config.yaml
router_score: "sigmoid"
routed_scale: 1.0
positions: "rope"
attn_scale: 0.125
init_std_qkv: 0.0461
lr_head: 0.00823
train_tokens: 452300000
Below are experts of layer 7 (counted from 0) of a mixture-of-experts language model. Rows are named router (the router's row for the expert), down (a neuron's output weights, with its number) and show model dimensions 0-127. Each number is 50 + 15 x the weight over its row's rms, rounded and kept within 0 to 99.
After each expert's rows: a language model's description of what the expert responds to. This comes from a sample of Wikipedia text that the model never trained on.

# expert 35
router:41 33 02 46 79 42 50 37 61 41 54 46 56 66 75 33 61 76 41 33 47 27 49 54 52 59 07 46 49 57 56 45 54 50 49 43 33 51 61 54 34 58 41 52 59 46 62 79 19 51 75 68 66 55 59 59 47 34 51 52 44 82 53 75 40 72 56 60 58 68 38 49 42 46 37 62 39 70 56 54 55 55 56 67 76 34 74 55 42 45 72 60 42 69 68 31 53 40 45 46 71 64 49 50 49 69 67 59 51 92 44 62 81 59 63 28 41 29 49 58 37 86 59 35 48 55 45 48
down2:51 87 60 18 39 39 41 60 47 42 38 54 58 40 74 64 70 41 41 86 34 44 43 56 51 26 64 59 69 46 24 46 62 38 56 30 52 34 43 28 46 15 50 46 60 47 41 63 38 31 87 48 57 43 72 33 69 46 54 67 75 39 88 44 67 50 55 63 89 59 69 50 66 51 57 46 34 61 49 36 43 17 59 13 55 50 45 63 47 45 38 49 38 56 54 67 31 65 40 46 53 70 56 50 78 44 44 40 46 50 61 60 63 42 61 53 34 62 72 74 58 44 70 37 43 60 51 54
down3:46 68 40 62 55 33 30 57 48 63 84 76 69 34 66 72 28 49 62 58 50 56 67 50 42 52 41 51 88 65 35 28 45 57 59 55 43 43 42 76 47 36 64 47 47 53 48 57 43 65 33 57 21 50 74 46 48 40 41 54 34 54 37 49 23 58 43 38 82 51 54 62 24 39 62 60 27 49 43 58 54 58 45 48 20 49 58 32 53 44 51 57 37 74 66 48 46 53 77 49 41 79 68 69 35 63 17 61 19 18 24 50 40 42 76 61 42 44 32 51 19 51 72 59 69 43 50 45
down4:51 25 56 51 39 23 49 67 39 57 50 72 56 36 45 43 53 66 21 58 63 57 47 39 63 46 13 18 55 58 57 46 49 57 54 63 44 75 59 42 66 25 45 34 19 57 65 54 50 34 69 50 62 47 54 50 61 54 41 46 63 58 34 57 52 38 43 51 44 56 61 28 36 75 50 54 50 44 64 37 54 37 30 69 78 75 54 47 64 66 27 32 19 72 71 68 43 37 48 29 42 69 64 65 63 26 47 56 61 81 49 18 35 17 41 73 67 76 63 32 60 48 60 41 54 61 25 45
What it handles: Everyday nouns after his, her, the or a in prose, such as father, life, death, name, work, film, students.

# expert 23
router:42 40 38 43 45 35 67 32 37 39 50 67 56 64 48 17 43 51 17 58 51 37 41 65 81 62 41 70 34 60 42 63 50 40 27 50 43 66 56 30 36 74 39 38 80 31 63 51 59 25 43 54 58 58 20 54 48 45 57 67 49 71 42 50 65 37 40 25 36 71 37 38 60 24 58 32 39 37 56 50 78 57 54 38 65 54 64 59 69 59 71 39 23 61 54 41 21 64 47 29 49 27 62 29 51 68 66 43 72 65 63 56 75 52 33 49 37 25 86 41 40 60 76 42 47 50 43 57
down2:39 59 22 46 52 25 60 64 52 44 66 27 35 64 51 46 36 86 38 43 72 44 29 52 39 64 54 44 51 55 62 43 64 30 56 61 44 27 51 55 33 54 37 56 40 69 31 27 20 47 68 73 42 10 57 57 40 42 55 63 36 42 59 80 92 65 72 70 58 40 31 63 36 19 58 60 45 66 66 57 47 40 52 34 54 65 44 57 63 44 81 38 43 64 34 54 63 45 39 44 56 35 43 32 51 53 38 57 41 55 47 64 55 62 45 78 11 60 29 75 37 69 39 55 38 44 42 53
down3:57 53 40 54 51 43 22 31 48 59 43 52 86 59 35 51 64 60 49 22 59 73 80 24 33 46 48 51 66 40 45 46 58 52 57 38 42 34 73 69 65 63 74 88 39 75 50 55 53 71 61 43 36 75 64 57 52 60 70 58 63 84 43 49 50 47 42 45 38 46 45 61 21 55 55 18 49 63 16 57 54 76 44 56 26 58 52 29 65 52 29 46 55 73 55 57 68 24 47 57 30 44 58 82 34 54 25 52 53 59 61 59 70 46 44 57 78 62 45 61 64 44 53 56 59 35 31 67
down4:39 48 62 73 16 59 73 60 27 54 66 39 54 23 55 38 50 62 44 46 48 31 45 42 52 36 45 52 15 78 48 63 90 42 45 54 13 64 54 42 37 17 56 54 50 39 45 70 50 56 33 66 25 81 63 52 35 56 34 62 58 56 38 35 57 63 55 50 56 58 50 32 44 58 82 41 52 33 36 59 56 50 73 60 48 53 62 47 21 88 50 30 43 42 64 40 56 65 44 36 43 57 82 76 47 46 32 46 57 30 54 42 56 34 30 55 86 61 57 37 53 46 49 46 34 61 64 47
What it handles: Prepositions and role verbs in career biographies, such as Chief of, appointed, loaned to, joined, by, plus colons in infobox fields.

# expert 27
router:49 54 38 40 42 37 58 53 58 55 52 75 62 70 64 50 39 73 56 36 19 59 48 58 49 36 34 51 36 64 57 56 62 31 41 21 43 60 42 23 34 64 42 52 45 50 72 83 44 42 68 55 56 57 61 62 38 39 51 60 34 61 60 73 18 16 68 61 63 59 62 54 64 44 80 54 51 42 64 46 73 52 51 56 52 50 72 57 66 56 74 31 33 66 46 34 42 33 20 54 34 51 54 36 52 53 77 63 59 62 26 57 72 64 55 16 30 32 47 52 45 62 78 60 02 35 45 53
down5:84 42 42 70 57 33 53 51 54 44 69 39 56 72 30 45 54 65 53 47 44 40 47 32 37 40 29 23 25 63 18 55 56 39 43 48 40 47 54 31 57 56 56 24 29 58 52 53 65 35 58 44 28 55 49 45 74 57 74 52 55 54 18 23 70 74 70 64 63 33 43 36 49 44 44 45 42 69 21 43 32 49 73 38 49 44 56 29 57 43 68 57 81 35 16 40 62 39 67 59 65 34 43 35 47 49 48 42 36 39 51 18 40 47 54 58 55 43 24 36 70 79 67 47 43 64 14 61
down6:34 76 40 51 70 69 47 42 30 55 72 28 50 48 44 50 52 37 38 52 47 53 44 43 39 41 48 63 46 34 38 50 90 46 39 39 73 58 37 21 47 63 44 69 46 55 74 60 81 07 47 17 33 67 50 22 59 70 54 55 55 41 37 31 65 50 44 17 28 51 42 45 58 62 44 58 26 44 63 59 30 56 38 83 34 25 59 63 39 40 30 56 52 56 58 66 38 51 44 39 58 45 53 78 51 67 45 72 23 30 43 60 60 44 76 74 53 43 35 62 58 61 60 66 52 32 47 68
down7:55 65 64 29 47 45 57 87 67 39 31 63 74 34 79 65 49 75 22 45 46 71 71 66 55 33 64 39 73 36 77 44 61 68 56 23 49 34 28 18 49 24 38 56 62 47 62 47 55 52 47 29 80 18 61 48 47 47 39 49 51 50 51 39 44 56 56 54 58 49 44 50 59 45 50 60 40 59 49 51 35 61 20 38 37 34 32 41 48 44 25 48 41 38 55 43 45 42 62 22 34 30 41 78 79 44 54 68 50 54 72 59 27 52 55 80 58 56 68 53 44 35 39 53 17 69 53 50
What it handles: Middle pieces of proper names and acronyms after a capital initial, such as F-ires, T-ate, S-outheast, N-K-VD, plus table line breaks.

# expert 47
router:42 20 17 29 40 36 58 38 61 28 57 50 59 43 70 27 41 52 33 35 65 14 29 70 41 62 30 47 46 48 65 74 54 28 48 39 40 59 62 51 24 64 24 28 53 40 84 55 42 25 55 46 65 50 25 63 34 46 49 57 44 62 39 62 48 57 56 32 33 73 27 49 53 33 41 49 53 43 53 56 61 57 48 63 69 73 73 42 40 48 63 48 21 68 60 46 31 45 38 45 53 46 49 49 51 75 66 49 55 63 55 59 73 33 54 33 36 00 57 59 40 61 64 40 50 60 36 46
down2:42 60 43 63 42 78 69 68 59 52 33 62 66 38 28 39 54 74 51 46 53 53 56 62 51 75 26 43 57 53 50 48 77 71 38 58 43 57 69 63 64 38 64 70 38 77 81 65 52 27 37 56 25 49 19 63 78 51 50 41 51 39 43 61 61 35 55 36 43 61 41 40 37 27 41 59 60 46 31 52 53 46 23 62 89 38 63 65 67 62 42 51 65 59 72 28 37 63 60 65 67 48 40 67 12 60 61 51 39 63 25 53 25 53 42 67 37 48 59 49 62 66 73 78 49 46 30 36
down3:30 42 52 47 80 66 53 50 58 45 51 09 29 37 54 37 35 26 63 40 37 41 60 69 33 40 60 36 66 39 70 53 81 34 80 30 36 42 67 51 62 40 60 63 66 34 42 50 52 42 68 37 55 55 39 51 40 48 40 61 32 40 43 56 41 67 29 46 64 47 50 42 71 63 47 17 44 53 45 34 44 54 22 36 58 35 47 62 59 64 24 44 47 41 61 52 54 53 40 56 24 50 26 34 63 42 72 62 63 44 97 64 71 29 52 18 43 33 58 66 18 34 53 48 47 77 64 43
down4:53 14 54 28 40 62 45 48 58 43 50 46 47 47 61 58 75 63 58 54 32 44 48 74 42 48 56 51 59 32 51 53 48 56 57 40 41 45 19 65 71 44 64 79 71 44 42 50 22 41 57 59 49 41 59 71 42 40 31 28 71 27 57 15 38 13 43 69 63 15 65 46 33 54 53 37 34 50 65 21 62 40 58 38 54 56 58 63 47 36 16 55 49 38 51 53 62 27 79 48 33 39 45 33 47 52 54 37 57 78 51 52 20 38 27 40 53 33 81 80 72 49 56 32 49 61 53 46
What it handles: Nouns following adjectives in descriptive phrases, such as American politician, football team, video game, former U.S., Pan American Games.

# expert 59
router:46 42 50 27 85 37 59 50 60 33 55 85 61 61 53 30 43 48 40 55 55 54 62 45 35 61 37 49 16 48 44 35 98 52 35 58 43 43 69 44 04 65 32 41 50 78 66 55 22 49 43 62 58 44 32 70 50 38 63 58 56 62 53 54 68 50 74 50 46 59 33 46 38 36 53 64 62 25 65 37 76 30 58 31 68 46 40 49 53 37 78 35 48 52 58 29 41 63 45 44 58 61 42 49 49 51 91 61 42 43 50 68 57 66 54 43 46 55 55 71 44 58 86 45 37 75 34 42
down7:38 56 54 48 81 73 40 10 66 49 74 43 46 57 60 60 54 19 93 42 54 60 47 48 62 53 73 46 41 53 35 29 44 54 57 71 37 89 58 81 67 72 44 61 61 39 45 66 40 45 31 47 26 37 68 69 50 51 39 52 79 51 32 52 40 64 40 55 43 30 41 55 81 58 53 61 56 76 78 49 39 28 38 66 69 47 76 60 58 41 39 54 58 63 50 68 37 55 42 31 66 49 49 82 48 46 45 37 33 58 34 39 63 71 42 50 57 36 53 45 60 28 43 33 52 68 35 55
down8:52 59 51 60 59 75 35 54 47 48 64 57 49 48 53 46 57 21 31 48 58 53 64 68 59 39 56 36 37 25 29 63 40 74 64 72 40 54 75 60 47 53 29 63 50 50 76 64 68 60 33 40 68 49 45 54 78 21 52 51 73 84 51 93 57 69 60 40 26 45 47 56 71 53 44 58 72 57 85 43 83 35 47 49 52 19 49 75 58 53 42 49 56 71 71 39 63 36 54 49 61 36 40 60 58 48 68 45 53 04 45 44 41 72 48 64 63 50 61 45 42 39 53 65 58 31 45 30
down9:60 39 46 63 84 47 58 42 52 53 46 37 45 64 43 56 60 54 62 66 72 58 56 40 55 47 57 81 50 26 57 47 48 21 46 40 27 88 70 55 40 30 54 46 62 59 39 71 50 36 40 46 66 69 50 68 45 34 28 20 20 54 60 57 80 86 37 60 64 58 47 28 58 51 65 48 72 54 47 74 77 65 49 37 60 43 64 25 41 46 51 48 74 90 40 57 62 67 41 71 67 67 60 82 59 51 39 30 30 49 36 37 43 66 62 52 65 33 49 36 66 61 47 58 65 56 42 41
What it handles: Single digits in scores, records, ranges and table cells, such as 68–72, 43–52, 4 and 6 weeks, and "present".

# expert 21
router:51 37 44 45 79 43 49 50 57 43 31 66 49 62 75 42 41 75 31 19 44 60 83 42 40 45 50 48 51 99 48 45 45 26 45 49 45 58 69 56 38 54 46 43 72 34 56 36 38 53 46 58 63 32 48 80 42 36 37 34 39 59 49 46 65 37 60 47 63 45 63 47 32 43 56 56 38 33 71 53 69 42 50 65 64 46 54 39 41 51 60 34 47 71 76 37 48 74 35 70 55 45 57 44 42 62 69 45 69 57 13 56 86 61 52 24 46 20 32 61 41 63 84 63 13 48 53 65
down5:59 41 65 50 37 60 57 65 55 38 39 14 44 50 17 49 59 42 37 44 69 69 45 38 59 58 80 44 63 60 66 53 33 16 51 57 48 48 45 40 55 68 40 68 77 29 41 58 30 35 51 46 49 43 56 64 54 47 37 63 43 30 38 32 34 53 32 29 14 35 63 63 59 52 60 27 68 37 43 58 40 42 46 69 42 45 45 64 62 74 46 29 37 30 56 29 51 48 66 20 47 62 44 73 41 51 19 50 64 68 79 91 68 47 53 76 62 39 36 71 56 27 57 34 57 56 52 38
down6:24 43 53 42 78 37 41 62 66 20 51 55 40 39 48 26 50 58 77 61 45 46 62 60 53 62 70 45 55 72 43 53 21 82 18 56 40 81 36 69 48 35 74 50 74 51 52 33 46 39 45 57 51 25 30 69 26 36 67 43 20 44 55 52 61 78 52 54 38 56 64 54 83 50 46 20 43 58 56 62 51 30 81 72 40 51 52 31 56 40 47 44 28 46 29 75 53 52 43 50 67 76 62 56 72 45 57 43 36 52 46 50 39 45 76 49 41 64 39 35 53 33 54 37 44 65 40 25
down7:40 49 39 50 56 68 43 40 51 60 46 46 55 84 52 23 46 32 65 76 47 68 39 50 50 59 51 67 43 60 32 35 73 28 55 45 37 62 56 57 83 80 53 66 81 67 57 59 43 10 62 78 43 64 56 22 46 60 56 40 43 18 59 46 66 46 35 36 49 43 45 52 48 22 59 35 44 20 19 51 66 77 67 53 62 46 73 33 42 67 40 49 46 57 60 29 48 52 50 39 56 70 61 46 65 55 26 41 59 56 42 53 53 72 55 23 31 66 56 64 37 46 61 36 81 41 75 54
What it handles: Digits, decimal points and units in figures, such as million, mm, percent, kg, plus word pieces after a capital initial, such as cous.

# expert 17
router:50 28 49 47 69 51 71 66 67 12 37 52 53 58 48 40 47 69 42 46 27 50 63 54 71 41 30 60 40 52 51 66 95 48 68 47 44 53 58 43 46 67 30 49 39 59 48 48 46 59 78 55 70 54 72 67 42 31 33 38 41 69 50 69 38 25 59 31 72 67 39 21 68 56 35 33 48 39 50 48 70 44 41 54 51 09 61 62 55 77 57 71 51 74 84 42 46 62 42 51 68 33 55 50 39 71 67 49 72 55 64 55 55 66 43 23 29 44 50 53 23 75 48 39 41 43 48 71
down2:56 29 42 68 68 39 67 47 65 63 30 55 49 51 56 57 32 43 42 52 41 49 51 41 48 62 45 35 27 29 67 64 37 65 78 48 43 26 55 43 39 51 49 55 43 64 36 32 68 44 68 62 50 38 23 74 74 31 58 37 43 56 53 54 44 32 53 61 50 53 62 77 45 59 64 18 76 21 18 51 51 38 26 45 08 26 42 54 43 55 35 70 48 76 62 48 38 67 61 82 62 55 53 59 36 58 67 68 40 52 45 53 32 47 30 67 36 66 44 37 44 28 40 65 39 25 60 86
down3:30 57 34 53 57 47 61 48 28 32 56 74 28 51 52 54 40 45 72 19 48 36 61 49 47 45 79 68 73 53 56 48 35 61 58 34 38 63 40 50 25 75 18 59 49 66 51 57 62 61 75 50 63 63 35 78 61 59 42 39 39 50 29 21 57 40 51 50 80 47 41 43 68 63 58 61 51 50 42 79 52 47 50 32 39 12 45 28 65 62 64 61 57 77 37 48 62 78 42 42 74 59 46 55 54 31 32 29 72 45 58 50 31 69 75 18 29 61 44 42 20 36 40 45 43 49 45 41
down4:60 50 36 85 35 68 48 47 73 55 39 51 48 47 69 53 36 82 58 33 59 41 39 19 35 36 69 35 46 50 69 51 55 52 09 32 51 49 52 63 80 68 46 58 64 49 60 77 44 51 44 43 46 75 26 33 55 51 58 35 30 48 42 39 35 75 41 49 23 47 46 61 40 36 77 43 62 48 57 65 85 53 65 60 54 58 40 58 57 52 67 65 65 20 80 42 79 43 50 62 47 71 39 41 30 67 45 46 27 54 69 29 71 57 52 56 66 58 50 45 73 33 42 29 63 41 71 45
What it handles: Words inside quoted song, album, book or film titles, often pronouns and capitalized starts, such as You, My, Love, Man, There.

# expert 2
router:42 45 53 33 58 74 29 57 68 45 49 73 58 71 69 41 45 68 41 47 66 50 58 49 66 70 35 72 50 60 43 61 72 08 41 49 51 60 65 28 40 71 34 56 59 36 67 44 39 47 68 74 75 58 44 50 43 31 70 38 41 62 44 60 51 13 96 56 56 64 46 59 40 28 74 57 59 46 55 54 64 47 74 59 59 59 54 51 74 81 70 44 18 55 54 51 46 49 43 59 57 41 40 35 56 66 86 53 50 56 32 64 75 46 45 42 67 44 67 48 31 49 71 57 15 49 47 54
down2:52 63 57 59 53 48 44 59 64 35 61 32 52 40 59 58 56 45 35 50 42 34 47 86 41 49 74 64 67 48 43 41 58 40 69 61 58 57 46 93 73 57 32 42 58 58 18 48 88 67 62 53 52 60 36 64 57 86 55 45 44 49 54 59 64 22 48 48 43 37 19 55 61 45 53 35 73 50 63 43 69 64 37 49 57 64 33 34 50 43 36 36 26 47 65 46 69 68 84 33 37 65 30 21 73 46 48 63 29 65 61 39 63 64 55 42 24 77 51 36 59 71 66 64 26 61 36 48
down3:60 46 33 61 57 65 59 32 47 66 54 76 43 77 71 35 70 52 76 48 48 57 45 67 53 55 32 65 53 33 79 44 32 56 39 64 52 55 37 79 63 53 66 43 46 64 22 41 43 63 38 40 41 31 58 57 59 37 70 57 41 79 43 70 25 36 41 35 45 57 37 65 34 51 50 87 47 74 74 39 52 56 37 70 68 55 43 67 59 23 28 59 54 65 78 54 51 65 46 70 76 44 59 35 46 66 80 55 59 40 27 26 66 43 43 42 63 44 61 43 58 42 14 51 64 28 58 38
down4:58 27 61 50 67 36 57 40 35 86 31 33 64 78 63 55 59 48 60 29 47 78 53 55 46 58 49 51 44 58 33 47 51 57 62 62 56 51 44 76 40 34 66 65 64 51 73 61 33 06 20 56 45 60 47 53 39 47 23 75 63 26 71 26 43 64 39 84 60 42 55 31 56 50 49 57 44 51 62 41 57 40 85 57 61 41 55 63 25 44 38 51 76 59 77 62 61 38 47 51 84 19 47 69 34 68 37 41 48 53 53 58 52 49 63 41 39 51 66 20 73 51 47 47 64 55 59 36
What it handles: Middle and end pieces inside proper names of people, places and firms, e.g. Old|s|mobile, My|ers, Wh|igs, Nyíregyhá|za.

# expert 18
router:48 55 39 53 58 39 68 36 36 39 56 49 49 58 55 37 40 55 42 48 37 42 34 85 67 60 30 70 05 61 27 72 66 50 34 37 36 61 68 19 56 64 51 62 61 50 44 44 61 37 27 52 65 28 39 58 47 44 77 47 41 79 41 57 47 29 69 62 74 72 45 46 47 21 59 62 38 30 72 34 74 48 84 41 82 36 70 50 57 39 59 45 49 73 66 55 51 54 54 33 64 38 66 34 52 68 61 59 70 70 42 61 54 61 32 37 36 45 52 38 43 68 67 31 62 47 25 66
down2:55 60 39 62 76 29 21 19 48 61 29 55 60 46 34 72 53 47 47 37 63 40 62 65 29 41 17 42 34 57 58 68 52 45 72 46 33 66 48 52 81 88 61 39 22 43 72 42 60 55 47 34 65 46 46 56 35 62 76 43 34 63 10 42 41 67 39 63 43 62 54 39 60 53 40 36 45 70 45 57 65 46 48 45 29 33 33 50 73 57 31 59 23 61 36 57 61 53 63 31 67 74 42 44 50 64 54 61 42 61 46 30 27 46 58 38 28 66 37 95 53 43 44 53 57 55 45 45
down3:68 32 35 51 25 49 42 55 81 49 49 37 29 46 40 27 46 84 41 47 45 59 46 51 42 39 48 50 25 57 75 27 80 72 33 81 62 69 40 53 35 61 18 74 71 50 50 55 74 58 36 49 53 40 33 51 40 45 52 56 45 35 52 63 46 55 42 71 59 49 46 44 51 65 21 48 76 57 52 43 51 28 65 31 71 36 38 34 64 32 21 63 25 31 28 49 50 51 21 48 43 33 46 27 51 46 48 78 38 37 42 46 37 48 63 74 55 45 54 56 51 74 71 33 40 48 34 79
down4:48 56 34 35 52 43 52 80 31 77 51 70 50 20 40 42 57 49 38 50 78 63 45 51 63 24 24 71 64 55 54 34 53 36 28 75 48 40 79 31 10 22 52 44 37 56 40 44 40 52 20 47 30 58 46 44 62 17 64 82 44 42 49 37 57 37 34 54 66 49 62 25 45 57 46 57 55 42 77 40 35 36 49 74 30 49 27 49 72 63 42 57 62 63 48 33 30 59 53 37 65 58 46 70 55 56 32 45 45 30 48 37 54 57 43 54 75 64 37 42 81 50 28 56 75 50 50 53
What it handles: Prepositions following a verb or noun phrase, such as in, of, to, on, with, during, mostly before the or a.

# expert 15
router:57 50 41 24 75 37 65 55 49 36 61 49 54 68 79 58 42 60 38 36 52 24 60 72 67 75 23 64 27 82 27 48 74 43 50 72 44 37 39 30 49 61 49 55 41 43 57 49 61 57 49 66 87 37 54 63 41 27 62 51 70 83 62 67 73 47 63 70 56 49 67 45 62 45 38 41 49 54 58 38 62 48 59 49 64 45 77 56 62 24 57 47 57 77 60 33 37 47 52 68 63 42 66 31 62 57 57 81 83 70 68 73 59 50 47 36 54 65 52 68 42 66 60 58 48 65 22 62
down0:45 47 52 61 23 39 79 54 52 46 39 33 68 51 41 32 57 38 60 48 45 50 43 71 51 84 35 42 77 51 62 38 67 65 40 60 34 61 46 47 53 37 65 56 52 45 45 40 39 68 46 66 15 62 40 25 38 57 52 50 43 55 66 73 21 47 56 30 45 51 63 52 83 56 35 74 31 47 52 54 34 46 42 64 66 65 60 43 64 50 36 66 83 57 55 57 56 71 76 68 35 32 76 83 44 70 52 47 43 48 40 63 29 36 08 35 74 53 48 44 36 15 26 50 46 49 50 41
down1:31 66 58 47 58 64 39 38 20 58 42 56 57 40 45 49 35 55 63 43 44 49 61 66 61 43 51 29 60 55 65 67 73 89 42 45 62 48 62 19 69 74 60 73 59 50 62 36 61 37 39 73 81 49 50 41 73 52 52 58 73 46 67 35 38 49 49 62 66 62 67 24 75 52 28 42 52 23 53 72 49 57 60 53 20 29 35 42 35 73 66 35 35 23 64 53 31 63 75 66 72 49 43 29 45 50 41 56 75 86 58 47 51 41 36 44 58 47 86 36 30 49 38 49 44 56 48 38
down2:29 42 51 35 59 60 60 35 35 25 65 56 52 50 76 58 56 58 45 42 30 62 61 65 51 44 63 27 56 27 39 48 56 34 74 67 68 50 55 47 68 62 87 50 74 39 61 58 78 69 67 38 55 41 48 71 18 55 52 45 55 54 82 62 48 36 62 54 50 41 32 59 55 50 29 46 24 42 45 56 75 51 40 53 35 49 56 39 49 55 67 57 65 58 56 43 50 57 38 71 42 55 49 29 67 59 66 37 46 36 46 49 44 27 15 00 32 53 47 33 67 31 28 39 37 82 61 54
What it handles: Prepositions like in, during, on, out, often sentence-initial, plus verb or word starts after to and and, such as post, out.

# expert 40
router:35 46 26 52 66 40 29 36 84 45 47 52 65 52 63 42 42 55 59 59 63 56 14 73 54 90 37 61 28 71 36 46 64 20 31 46 22 67 62 18 49 57 38 85 51 33 59 53 43 61 56 63 45 53 40 58 33 42 40 52 42 37 35 47 33 39 47 30 38 56 22 39 59 31 37 31 57 26 60 33 59 61 75 43 48 44 75 54 63 37 80 40 38 47 47 40 54 52 45 63 62 37 49 55 35 63 76 59 60 44 46 45 74 58 12 50 58 38 31 53 18 52 54 51 35 62 43 57
down2:55 54 48 53 50 72 46 57 52 24 35 66 62 46 67 64 33 39 56 62 39 28 32 74 60 48 61 70 50 38 42 28 45 56 41 41 57 54 65 48 44 58 57 47 34 55 52 37 65 44 44 53 21 35 29 58 59 46 53 57 49 35 34 50 59 54 39 37 36 61 49 43 18 34 62 55 44 51 60 52 55 51 59 32 90 50 50 68 58 17 40 62 88 41 33 60 23 52 31 47 73 27 57 46 55 67 57 20 36 59 70 73 75 78 53 78 12 42 36 29 60 31 54 67 51 60 83 31
down3:31 51 45 25 21 44 47 48 42 85 38 54 49 52 58 51 28 40 55 65 43 67 49 93 49 60 50 41 49 55 42 68 68 24 75 38 44 42 58 50 20 68 25 58 55 51 37 19 58 46 41 36 37 36 63 73 36 65 41 41 70 41 38 50 38 43 20 57 40 45 45 26 27 55 56 35 49 62 20 73 38 50 51 41 70 37 56 49 60 47 64 68 28 50 38 53 32 86 54 50 47 38 29 37 67 59 35 56 52 42 35 41 42 56 29 66 54 54 63 92 67 40 58 57 28 71 62 54
down4:42 52 39 77 32 60 75 61 49 71 58 59 60 65 57 40 70 71 28 35 41 34 54 59 51 54 18 73 53 61 77 46 25 66 40 38 47 63 70 58 39 29 13 58 45 70 64 58 51 20 20 54 46 48 31 53 55 49 70 44 27 36 50 62 59 70 29 52 46 43 42 41 45 43 64 66 44 55 67 59 58 29 52 57 80 74 67 74 51 21 47 75 22 50 62 55 67 48 37 53 68 38 75 79 42 61 59 34 58 66 54 44 65 53 32 24 50 52 64 31 36 42 56 52 52 44 47 70
What it handles: Short inner syllables of uncommon or foreign words and names, e.g. spor-ad-ic, aparthe-id, Jur-ass-ic, Pur-ana, Taekw-ond-o.

# expert 29
router:57 34 50 01 71 34 51 38 61 29 23 62 55 42 64 44 42 60 53 57 63 60 35 58 60 79 40 59 22 49 42 77 65 34 30 62 61 54 63 40 54 58 35 87 79 52 69 30 59 49 53 65 49 43 61 57 47 28 55 35 33 75 49 31 60 56 51 46 50 39 25 43 30 38 36 47 44 52 52 39 54 39 59 63 59 49 66 37 46 48 69 59 30 48 49 33 61 51 59 72 61 31 47 60 50 50 87 58 53 46 44 69 78 74 24 42 62 35 34 68 20 68 52 41 35 63 22 65
down2:72 55 68 37 46 41 33 86 17 54 25 47 40 27 22 63 39 62 60 54 68 30 46 50 35 35 34 36 31 43 58 51 60 43 72 08 71 60 44 48 44 40 30 67 57 37 26 41 48 38 40 49 54 65 47 52 38 68 33 44 38 46 40 64 62 55 42 48 54 43 36 54 45 32 53 45 33 43 42 58 25 55 51 49 24 92 55 53 69 55 79 39 49 36 30 57 38 76 26 57 43 30 42 55 60 46 50 47 44 45 66 50 30 76 28 20 36 35 49 76 22 35 60 43 44 65 53 48
down3:36 38 38 60 41 12 54 39 42 65 62 76 58 46 83 62 39 49 46 41 36 32 78 67 76 56 53 58 54 50 39 51 36 80 84 62 65 46 64 50 49 56 75 30 56 78 57 55 45 28 66 99 30 55 60 71 76 27 46 53 48 57 66 44 35 53 47 47 45 34 38 28 55 47 62 42 36 30 39 64 57 57 68 46 42 58 68 53 63 55 56 63 52 70 62 71 44 53 67 44 50 75 65 26 50 26 40 52 42 71 53 48 77 55 66 64 36 70 63 39 50 54 42 50 50 31 42 57
down4:49 48 19 77 48 58 36 59 69 44 57 69 32 52 70 36 46 43 47 19 67 45 64 46 59 47 30 50 38 36 63 47 26 67 45 70 35 50 65 68 56 92 60 60 37 48 58 71 79 39 63 37 49 40 34 65 47 53 59 49 48 57 31 73 51 74 51 89 34 51 47 64 42 50 55 57 36 56 56 29 47 41 50 61 90 67 65 23 56 56 51 55 48 37 41 43 75 52 72 60 45 41 86 59 41 68 58 38 46 62 51 41 33 55 66 28 56 88 35 26 46 44 62 46 40 69 39 31
What it handles: Inner syllable pieces of split, often Latinate or technical words, such as arch-de-acon, rad-ii, asym-met-ric, adv-iser.

# expert 48
router:46 51 33 47 69 59 67 75 83 53 31 73 53 63 62 51 52 42 54 65 34 38 55 51 38 63 39 64 19 54 65 34 76 52 41 55 46 59 53 37 33 51 30 68 68 67 83 57 30 40 52 44 66 61 52 81 56 38 65 27 54 50 52 83 43 51 61 63 44 42 42 48 50 57 67 51 57 29 71 43 84 25 82 60 86 46 40 64 42 38 72 29 45 69 63 51 14 39 33 51 64 49 40 53 46 53 75 66 51 45 23 47 64 69 44 38 58 33 68 47 42 67 52 41 43 47 28 48
down5:54 54 46 35 37 38 81 61 49 60 32 49 33 08 44 70 46 49 42 81 58 52 22 58 30 63 30 47 61 78 67 51 50 44 55 45 63 57 48 78 42 62 42 59 44 38 47 25 36 42 45 63 69 46 63 48 56 52 53 87 56 61 52 43 48 47 46 24 38 55 36 59 25 48 71 53 57 64 40 35 46 78 53 71 29 59 41 43 57 19 49 64 35 66 49 57 41 33 34 47 41 37 32 21 94 55 24 39 74 50 44 40 63 66 46 26 37 60 64 51 47 71 56 48 24 28 57 61
down6:61 56 71 52 55 41 56 58 54 48 63 25 62 59 64 57 41 31 77 42 71 43 74 62 58 37 23 61 46 65 31 74 77 49 19 50 24 52 53 52 83 56 73 62 66 64 59 57 46 60 31 56 30 51 55 34 43 25 54 31 26 54 57 41 55 76 30 36 57 92 47 41 47 41 63 31 43 38 57 50 68 35 55 35 41 22 37 44 55 33 40 46 62 67 53 51 48 49 44 79 17 29 72 30 36 57 43 71 52 28 43 54 58 33 63 70 33 19 61 54 54 53 45 47 57 68 50 38
down7:57 40 26 39 56 43 58 30 34 49 76 53 60 36 79 61 32 63 59 67 47 57 69 58 60 55 51 47 61 18 53 39 69 50 66 61 73 34 68 44 40 87 59 69 66 62 52 34 25 52 68 70 63 45 55 40 38 80 45 35 53 61 44 50 69 21 70 50 52 48 22 44 48 54 69 33 44 56 60 74 30 60 39 27 58 54 25 33 52 40 44 65 26 51 51 75 34 52 08 49 44 25 64 45 48 53 40 25 71 62 52 37 63 52 45 62 38 47 38 64 57 63 46 48 16 34 58 38
What it handles: Non-initial digits of multi-digit figures in tables, like heights, populations, scores, coordinates and percentages, plus million.